Below are experts of layer 7 (counted from 0) of a mixture-of-experts language model. Rows are named router (the router's row for the expert), gate (a neuron's input weights, with its number), up (a neuron's input weights, with its number), down (a neuron's output weights, with its number) and show model dimensions 0-127. Each number is 128 + 24 x the weight over its row's rms, rounded and kept within 0 to 255. Numbers have three digits each.
After each expert's rows: "comes after" lists some tokens at least twice as common just before its tokens as in all text. This comes from a sample of Wikipedia text that the model never trained on. Tokens count by the router's weight.

# expert 11
router:093168145170124127134095147128138109117132113105138140134121127113098130151174161106133114077108162148165122144094105134168134104163139105085123140130120083136115154103132109121132168123092127121129126142094127091152102111125147109097145152091152164155141117145142124129115088091133137140156099146141125160165176096120141132107152113128137146117127153095109107170098137117156133139110
gate0:114151091159147097130124133132102179095095129122126166176109103120074152082158176096119110118104134147122145152095151136132116091088139086153127125093142111150133119161156156118141146119109153066101158123168130140144132138181139112078146111128091121178139147122123139125119115104129107130136105114115143127123117097139154123138146153112109185113173140138158114162111125135131120130089
up0:103103149118135179099127137124089119165116119133146113182142160155169137125148143129150141111138167109203135122106184143135158131103148129129101125134118148108086164113113136084099161128118099128120151111111151143112124188084141125145098132134131177086109133116113150133122185113142128143083109131113127118146133110118173133144171086138166099118128122112161144097124103078126159110136
down0:153134093140126086111151092155140150147138152116096149135132147088062092088130143180109073135077145147066154095128087143128179117120097084172133181112149137089154101129105166161147131171134125124133127169102119141135132113131131124129145137134131123134153127141107122132141105121134097138145120101126143124139135125137085154124101124106146142144106101134139109137135121187127160080122
comes after: " of", "'", " in", " is", " as", " for"

# expert 10
router:090159132162094110113123102132127114098155140115156108136156132105120122120136148118117142111124135130149117143104128134132137103152097100108116127122132133168127169110120139116159119168102177105151136141090137150131130140143124123107165126099195132162131092172125095114148086110123155119138098145155135118180104153101142135108142138103129124139141138114139112160141080120150137125152
gate0:151104109141161129106141113149099161098118192122152092136158135158125125145109148117131130126136132114121181127136105119141132132122111101111142134152140095113157169121098115125104139149089071123093157124116159150140144118141134126146144110130146103119086109170148091174107103104121157134164102144118095102115133136098174129138122101170142128122123118169109120119162154103159097109169
up0:141100106124142108104160147146175119081105111119154105115143108136100140107121181099172143122127109175107105109148122124123108121112160163078118130135163146085139128138138105093141094132122157155156089148129130166080142138120154117120160155109154139141109136116109129071159126117100143104138126185152137134116140148128146153112194107105114103085115129156118156087144108096089157116158
down0:148133150182118129179086120140148106130149164168131132109132127127063127125143183106128120085168160095154144119129112114139111143111097130156116057121144093136148119116096165115107138110157103154128124092138093106063127113160147105176113148105144129148149147146158155087074122145150145156160137119156098130109091128139149133094150120163133128117106148173148125139104071092161161150119
comes after: "\n", " of", ")", " in", "%", " —"

# expert 13
router:095154171162149111100123118096171131100127135118144152118106105112147147147149154161152106074156148139160088141085081101155171100138132090139123115148113128158124099109100154115147123105092195119148126108149108108116105124137135115142141144068146146126151135157107137101146092113137130136117080136174088110118127119134140124118148118120141148146144170078135124140129132150141161105125
gate0:131133107111128106113134163126102106147125160136155137101117118119135108122140101114129115152131150100112158106105130188108112123156098125111091124158129128092096114112125109097144145104126150084136142120117138128149140160156117103081105116105136124129103151153144110119124115159145156129129107165131159087179058101151160110144148104132154154160136134090107177122132129163129140151138
up0:174122128133110154146118174137112142153131078115090124093157106180108168146082133109153102133118152143107120134146177092130151119154115122142150143144149107122095138114143094120132145150153113180132134125149162144136144149121142114145151122192130115150151119054138137151082077133114127173150109106130103169121149154160161137126072161125082117162132079144143129129115101140116136110129
down0:149122097126105091112155091153114149144173079120150155127146168150140135117154112136110093145131134168139135153109166167122111118163108123133117111157133127180144130131149120148133141143161110123125122100099128122123105110112169101070130134151126128164134145107186113130134120132145081099119141131137111093156124137148127096163151124121145170129070116158138164124126130183131152128121
comes after: " ", "1", "2", " (", "3", "4"

# expert 1
router:100140152134140097123093110139125116107119117108143152134108153106124129141146167091148140108098155141172103110087124138135119101156106138114118123134150094143155096084132126097164140159135136093116090099111125102143165134156122104109147158085145125149128114111147119120173073139148151136116124153163118148150126096126156106133167116156133121111138144112141118175105135150121154123096
gate0:081141144131119130124099121159147166095130121123142136125109143128115120106132150081126134157087153134132105076137102125140124099132097110129155149141135076156136124153152109118159117133129147114100098133116121124101134095153115107117127157094127158133125105062158140171119125125169164123115143148146104191158115125094088134108145135142108116093128124113136137143125128088144145157104
up0:115100161129112058113163124148124176110129094145132152127104126186134105111129168106134124132135141149145105146125119084125122107116132149095109124117143124133125096185139137125125126145100156109135123117176087115152094131136154091130101157109124112106159126098091121107165128125147119115132118124115132133145133136134064121160111125125140170104153133142098151180102141141082144131132
down0:124111083118140139158122127136097106128116177112150113124135104121084122120128097147079172130147163153150132156084167159115158094120128124146121146146125087102079132127119137136133121121126138114078175123133112096156167130128150110136128123108106128157106099152148118107095137134101126166145075138131106140108143138160146133107115127096146131165091126118151110121118153105132116147131
comes after: "0", "9", "1", "2", "8", "5"

# expert 5
router:096124140199134127115128173148131129102128105076126084144109143120145143138153142117141143083159124144162113140107101114160123100136137063135152164143163117172136115112112141132137157154132130121111128101140100119138148122117159101148175113090145116160131107092153073169172094132141156115148086136152085139138116126112126139136139110127133140097113117088118146163132093124142131107142
gate0:144132072142105127078176094129148159061128145138154118159176153124125117111085125073190133144125162124146109115146116124114124087132079108110106111120113083117131156137091143102119165161149125080144144131099093169134117147150115133066100136119148112114102106124093113093126097084131112135119151110148179107133123164147139131152123149130117133167122136082174130117133132128118134131139
up0:088145103120125129145120120107100098143120088145165105100074093106139144103106149162098148138104159142124187137101108166094142162121115141127137161095137147160129132130170128115153071119132175148098129158120158123130131111154125124114131079156109173133144124127168109112112146126083143153131145135081125165077168120076164125119146135101111146143131084150141099137099135117133110181128
down0:135111109128145131089155112142105123142166155150175133121137135154162122094094118114167058092114157104146124094143092101121127094121055159143119073193141095108156126115116107135135117153143107125120130142132114130092081122114123117133153124082163127138074108148143123137114123113108103156130182182097117141103134142146122116098118135149092107183088085151115103142101180158118116144149
comes after: " |", " ", "|", "–", ";", ":"